Weights of a small mixture-of-experts language model, trained from scratch on English Wikipedia.
Size: width 128, vocabulary 2048, 8.73M parameters.
Experts: 64 experts in each of 13 layers, 4 picks a token, a softmax router.
Training: a variant of Muon for the experts, 317M tokens.
Below are experts of layer 9 (counted from 0) of a mixture-of-experts language model. Rows are named router (the router's row for the expert), down (a neuron's output weights, with its number) and show model dimensions 0-127. Each number is 50 + 10 x the weight over its row's rms, rounded and kept within 0 to 99.
After each expert's rows: a language model's description of what the expert responds to. This comes from a sample of Wikipedia text that the model never trained on.

# expert 39
router:29 40 62 67 64 40 33 49 36 55 26 45 68 32 27 55 52 55 53 65 51 56 53 38 63 54 37 52 57 51 49 41 28 51 49 56 55 40 63 34 46 53 50 61 47 32 56 50 55 66 28 57 46 62 57 54 66 46 52 47 59 55 43 47 44 44 60 61 73 54 68 44 60 43 40 43 53 43 35 57 53 43 55 45 54 58 56 59 52 51 54 43 62 39 49 67 47 49 51 58 33 43 51 38 46 47 44 50 41 38 66 39 64 38 56 57 56 47 54 51 41 57 70 57 45 38 52 55
down3:74 63 45 49 49 44 62 62 44 46 50 54 38 48 47 48 35 75 71 58 63 50 41 38 34 54 56 62 42 51 71 42 59 54 63 50 52 55 58 41 30 41 28 46 51 59 63 62 42 43 43 54 45 37 38 41 45 46 62 57 40 46 39 51 56 57 46 38 48 44 47 56 51 47 45 49 43 25 47 41 74 43 55 63 29 52 60 51 43 45 53 56 45 51 65 47 51 41 41 43 60 54 56 61 52 36 49 50 63 70 43 32 52 48 47 47 65 45 51 33 65 57 51 47 38 58 49 65
What it handles: Prepositions such as in, of, for, at, on, during, plus past-tense ed endings, including For in Fort or Ford.

# expert 46
router:53 47 63 40 60 60 50 52 43 49 51 52 56 47 48 48 62 50 52 59 40 51 64 43 57 54 35 48 52 47 58 46 41 39 36 59 60 24 55 35 38 39 42 79 47 48 52 55 56 49 44 55 43 71 60 58 55 53 29 59 54 56 52 57 41 48 44 59 55 63 41 38 58 50 50 47 54 36 48 47 46 51 53 41 37 33 70 73 47 61 53 38 37 45 52 72 59 61 41 51 55 43 44 44 50 43 42 45 29 38 62 44 59 61 46 44 55 54 22 65 61 45 53 46 55 26 42 64
down0:41 40 43 45 52 46 42 47 62 52 50 57 42 62 48 28 54 48 65 65 51 76 43 57 46 54 68 55 58 40 46 48 56 23 52 46 50 48 43 59 38 49 50 44 45 58 46 39 36 57 58 48 65 37 61 38 66 61 69 38 49 54 59 54 44 49 51 52 52 50 68 51 53 53 52 49 49 39 31 47 35 51 50 31 46 82 44 41 72 40 53 43 46 44 57 31 57 50 49 62 53 52 52 51 48 30 50 44 36 43 56 40 49 56 52 50 49 50 80 53 35 48 57 50 68 44 43 53
What it handles: Spaces and single opening letters beginning the next word in prose, especially f in further, fluctuated, far, fix; also comp, b, p.

# expert 58
router:47 60 55 69 62 35 42 44 68 49 47 47 57 53 45 56 52 33 49 49 40 60 43 31 45 48 45 62 51 46 49 48 36 51 34 43 70 43 57 46 47 56 65 60 55 59 43 45 63 76 32 47 45 63 53 51 54 37 46 57 59 66 30 48 43 57 63 42 69 55 65 39 55 52 50 51 37 50 43 38 45 39 44 49 59 32 53 45 49 59 56 29 40 62 49 51 60 31 52 48 43 52 54 53 54 51 47 46 40 50 63 41 60 62 49 69 55 49 51 56 46 76 68 39 52 25 53 51
down0:34 37 56 37 44 39 14 55 35 48 59 40 41 50 55 56 42 51 53 59 44 49 45 55 46 52 38 67 47 59 53 32 57 40 58 49 50 62 51 60 34 60 62 66 28 31 71 41 47 58 47 53 50 44 57 54 49 48 66 51 43 52 41 53 46 56 39 57 56 48 40 43 67 56 70 51 41 56 31 68 59 51 58 55 45 52 41 50 57 58 44 50 60 43 41 64 41 42 45 48 61 41 78 36 43 40 55 48 61 45 60 69 52 57 60 43 49 46 41 50 46 47 49 63 67 41 51 45
What it handles: Pipes after rank numbers in league and result tables, plus prepositions and connectors like of, from, named, against, between.

# expert 55
router:55 39 67 72 50 54 42 45 38 67 55 52 56 49 47 73 74 44 54 69 50 58 73 43 37 54 28 51 50 43 49 60 56 49 66 55 45 55 68 33 45 46 52 49 58 63 49 45 43 36 37 34 45 64 50 56 60 47 53 38 62 51 47 56 54 42 47 58 63 47 62 41 52 40 39 56 39 43 41 40 36 54 36 37 57 49 53 53 44 50 53 38 40 57 56 56 40 45 50 52 44 49 47 41 49 43 49 49 48 41 59 57 53 63 47 83 60 41 59 51 59 42 47 67 39 37 70 62
down0:44 50 71 59 38 58 61 32 47 66 37 54 60 58 55 42 67 44 46 41 53 36 49 46 60 49 63 48 56 63 56 49 51 56 58 36 51 55 36 46 46 47 39 32 49 58 39 60 60 53 51 23 57 41 58 65 42 40 49 38 50 65 51 42 52 44 35 47 49 63 39 35 28 44 55 42 49 55 53 73 48 57 40 54 60 48 62 39 52 53 34 43 48 52 55 40 61 40 56 52 58 68 35 45 38 56 55 51 49 68 47 54 56 47 34 43 46 47 45 49 56 62 46 71 48 45 39 82
What it handles: Inner consonant pieces like w, n, t, st, as in Tai(w)an, Ki(w)anuka, inve(st)igation, plus word-initial New and per/Per.

# expert 52
router:47 61 53 51 72 50 46 38 31 46 39 49 58 45 53 44 59 41 43 47 50 46 65 42 57 61 46 50 40 54 63 51 66 61 32 46 63 61 60 45 41 51 44 65 59 49 48 39 58 54 55 55 42 60 64 51 64 34 31 56 53 51 53 57 37 74 52 64 53 64 45 43 50 41 40 46 41 40 47 40 44 49 55 32 48 37 73 64 48 54 57 46 54 40 47 66 37 48 44 52 66 42 41 49 52 35 51 55 25 29 51 52 58 58 65 44 59 46 46 52 32 42 43 48 64 22 46 54
down0:65 62 47 38 55 51 58 65 47 37 38 47 39 62 41 46 38 43 47 55 50 29 42 64 54 54 42 57 36 69 54 61 58 35 44 71 47 45 53 49 66 42 68 50 41 67 63 58 65 37 48 39 49 47 43 51 69 32 39 58 43 43 58 62 51 45 35 55 63 53 40 39 51 64 56 59 40 48 41 55 40 73 53 49 33 52 58 45 46 44 44 56 56 53 40 52 57 42 46 47 59 51 43 47 64 56 40 51 43 46 42 72 62 44 53 40 35 46 42 62 40 55 22 47 61 64 55 46
What it handles: Bare space tokens between words in prose and headings, such as All men, Lance Corporal, also 19 starting years and mid-word pieces.

# expert 12
router:29 42 68 67 54 48 44 51 42 68 58 49 65 43 59 68 64 56 33 43 63 69 58 39 48 60 54 45 64 44 38 57 50 34 48 41 57 69 58 47 46 32 56 53 52 50 42 41 50 46 33 49 45 43 35 42 62 28 61 46 53 53 47 53 22 49 53 69 54 62 57 55 45 29 48 43 55 46 55 58 51 60 48 47 67 52 69 66 46 44 54 36 49 51 50 58 36 51 42 66 48 32 33 38 51 39 53 46 47 49 58 50 62 58 56 49 46 50 56 52 37 54 53 44 39 44 37 54
down0:57 70 65 39 46 59 47 32 42 52 50 51 41 54 53 56 48 52 48 30 42 39 38 25 61 30 51 38 36 65 46 50 55 45 39 53 45 58 56 61 52 57 51 43 52 49 51 50 61 56 44 37 57 56 34 68 58 35 41 37 32 58 67 48 48 34 65 44 65 50 55 57 50 39 43 72 46 40 62 65 38 45 50 45 46 34 59 48 51 54 37 59 44 43 54 63 31 50 54 55 59 75 51 56 59 53 56 49 52 54 58 45 51 68 46 41 40 46 44 59 53 43 50 65 32 56 64 65
What it handles: Word pieces inside personal surnames and foreign names, often after W or G, such as W-el-ch, Ovech-kin, G-il-a, and accented letters.

# expert 4
router:49 31 62 47 53 46 55 51 48 42 52 46 51 49 49 58 48 34 61 60 40 51 59 33 43 52 45 46 70 82 44 39 56 51 35 70 51 41 52 53 42 61 59 63 63 59 55 45 55 60 51 64 43 54 50 30 51 46 41 63 62 58 50 46 41 54 38 82 70 66 54 49 42 45 51 50 45 56 32 45 41 36 49 37 60 39 53 43 38 50 69 43 58 46 67 51 56 47 36 62 49 47 54 55 36 35 53 49 38 55 57 42 64 63 50 53 50 42 59 63 64 58 44 52 36 35 46 51
down0:49 53 57 51 44 41 44 45 52 53 48 39 53 60 60 45 66 66 54 57 47 56 45 47 46 45 51 48 39 59 53 28 64 29 66 46 34 44 49 36 48 57 51 51 55 74 45 60 58 34 41 50 42 49 36 49 54 50 55 39 68 68 75 51 67 45 32 46 62 46 55 55 43 49 61 48 57 44 36 29 72 61 53 47 47 42 61 55 35 41 59 60 52 37 51 55 58 35 39 70 70 51 44 52 44 47 51 48 55 56 46 41 56 52 41 35 47 51 44 46 67 40 44 33 73 44 38 49
What it handles: Pipe separators and semicolons closing numeric cells in stats and election tables, plus fragments like n-et, ft 9 in, See also.

# expert 2
router:54 50 66 68 54 62 65 45 54 65 39 41 47 54 50 46 54 47 22 57 26 44 58 57 49 40 36 47 58 63 72 36 34 51 48 37 56 65 61 40 51 52 49 47 45 50 53 56 51 50 35 47 35 56 47 39 55 48 44 36 54 60 54 52 46 70 69 53 43 68 50 49 65 47 46 52 50 48 47 55 37 34 45 43 60 48 60 55 35 59 73 57 52 49 48 60 49 40 49 44 57 45 44 36 38 51 44 37 46 42 64 41 57 62 42 46 54 51 45 54 57 56 69 38 23 47 35 66
down0:42 50 44 52 63 50 36 33 62 44 30 38 49 41 52 75 55 43 66 53 39 49 39 62 35 46 51 47 67 33 54 49 42 41 73 40 53 57 46 49 60 53 44 57 35 43 46 45 41 48 47 40 48 47 49 57 48 54 55 72 53 48 52 56 58 62 41 51 64 53 49 29 43 52 68 48 51 61 52 49 47 43 67 49 42 61 37 45 53 72 48 50 51 38 56 52 59 48 43 54 47 50 57 48 69 35 56 59 54 62 62 33 35 38 41 63 44 30 42 75 44 33 65 48 50 56 60 43
What it handles: Second half of year numbers after 19, 18 or 20, such as 1925, 2013, 1988–89, plus opening parentheses, quotes and hyphens.

# expert 31
router:41 44 50 38 57 52 53 40 52 55 46 60 68 40 28 69 60 40 32 56 50 66 59 39 60 37 46 54 61 52 52 58 57 39 48 51 44 58 71 50 56 60 39 56 41 71 42 65 47 51 48 47 35 52 41 57 47 47 52 47 58 54 42 57 48 68 40 59 56 39 70 59 58 31 52 48 56 26 47 37 50 49 45 30 50 52 56 59 55 45 63 51 25 64 56 38 59 56 48 43 67 39 52 40 63 40 41 54 48 39 60 48 58 60 48 62 72 33 53 39 42 48 52 48 37 46 38 49
down0:46 42 33 49 54 57 49 63 47 43 63 69 46 29 40 23 44 33 42 57 38 62 41 60 43 55 57 47 64 40 65 32 59 53 44 53 58 56 70 47 46 51 48 60 39 50 58 50 47 47 61 42 37 56 44 41 61 67 60 57 50 38 45 64 74 57 55 65 53 48 59 46 44 52 41 64 56 52 53 51 38 69 74 37 41 53 60 52 56 51 54 46 60 49 52 49 47 36 43 53 48 50 57 53 55 53 40 20 50 28 58 49 48 50 36 37 59 51 62 52 42 32 53 55 50 42 48 42
What it handles: Middle syllables of longer words and names, especially le, ri, el and accented letters, as in Napo(le)on, Ca(le)b, agra(ri)an, Me(te)orological.

# expert 42
router:50 55 54 56 58 60 46 49 48 62 39 38 55 47 55 50 71 38 32 61 55 51 52 60 43 59 58 43 57 54 34 34 41 43 53 45 48 37 46 34 46 43 46 70 54 37 58 45 38 56 41 47 54 69 51 42 50 33 39 49 63 61 51 45 46 71 61 56 35 52 49 54 50 50 71 55 59 45 50 51 51 38 36 49 61 40 73 45 45 60 62 58 44 55 48 52 50 59 39 51 59 51 43 43 38 52 36 41 38 58 54 37 78 70 62 69 60 41 41 49 57 50 47 63 36 33 39 64
down0:61 61 68 55 58 56 55 69 62 61 49 38 51 38 54 43 50 36 60 34 62 51 73 42 44 44 58 48 46 52 54 68 56 54 49 45 45 47 54 35 42 54 42 47 45 44 52 56 54 56 45 52 43 58 54 44 42 39 57 43 64 22 31 50 48 55 60 48 66 43 56 32 53 35 37 36 38 50 60 52 64 36 53 50 23 46 52 59 56 52 42 59 67 43 44 53 64 58 51 55 68 37 54 52 50 50 53 49 43 46 49 50 30 30 43 68 42 50 58 39 58 39 68 68 48 57 53 36
What it handles: Leading digits of numbers and years, such as 19 in 1996 and 18 in 1878, plus commas separating list items.

# expert 53
router:37 41 67 42 75 45 44 50 53 54 61 41 39 41 41 59 58 41 46 66 44 57 74 57 42 47 52 43 44 41 49 52 47 48 49 47 59 56 61 53 46 64 49 61 53 54 50 58 61 43 51 34 36 58 55 38 50 52 30 56 43 65 43 51 40 55 38 65 47 40 64 44 41 26 43 53 40 36 57 50 50 63 33 35 64 55 38 61 47 57 65 43 51 44 60 52 40 45 66 62 34 38 50 47 32 35 50 43 50 43 60 64 49 58 41 64 67 35 40 62 49 67 62 53 42 50 35 60
down3:61 25 57 46 63 57 56 43 55 41 58 61 25 36 59 51 45 49 59 47 55 43 32 62 64 34 53 49 58 37 39 53 52 55 55 36 53 49 39 49 51 51 58 67 56 56 59 65 35 41 52 53 40 54 51 45 47 57 49 50 40 51 49 49 55 37 33 52 62 60 62 41 57 56 64 41 61 48 50 33 48 35 34 43 44 57 56 41 43 52 56 36 56 53 48 55 45 31 57 37 70 61 46 36 44 68 76 50 38 53 56 60 60 49 57 46 47 62 73 47 32 59 40 50 63 50 49 36
What it handles: Word-middle pieces, especially ur and un, such as journalist, journey, launch, duration, staunch, corporation.

# expert 9
router:52 54 45 51 53 47 50 40 47 46 56 37 54 44 47 59 46 44 49 70 39 53 48 44 57 53 42 40 53 52 65 46 55 61 53 57 57 47 50 50 45 42 51 42 63 65 44 66 62 84 43 51 34 47 59 60 63 60 46 51 61 50 52 38 29 66 42 53 44 74 62 50 42 33 54 58 52 34 35 49 35 58 64 51 54 49 74 60 23 49 61 47 43 57 64 52 42 49 46 41 54 25 57 59 60 41 45 33 37 55 59 60 49 57 47 52 54 37 53 52 55 65 58 57 37 38 36 58
down0:52 40 53 45 31 38 50 77 35 50 42 59 57 59 56 41 34 53 61 55 49 61 48 57 52 48 55 67 47 25 44 25 34 60 60 59 34 38 59 46 35 56 52 54 64 60 45 45 41 37 50 63 51 57 69 46 46 53 62 41 73 33 51 38 55 43 66 50 54 50 65 37 43 46 39 57 44 43 49 57 54 42 44 44 54 45 54 47 59 35 55 49 49 50 58 61 60 61 60 53 49 51 54 35 53 52 46 54 72 62 43 68 60 49 49 39 46 64 48 60 39 43 34 58 44 32 50 50
What it handles: Word-final pieces and symbols in taxonomy lists, tables and headings, such as Nudibranch-ia, ==, Species, closing parentheses and table numbers.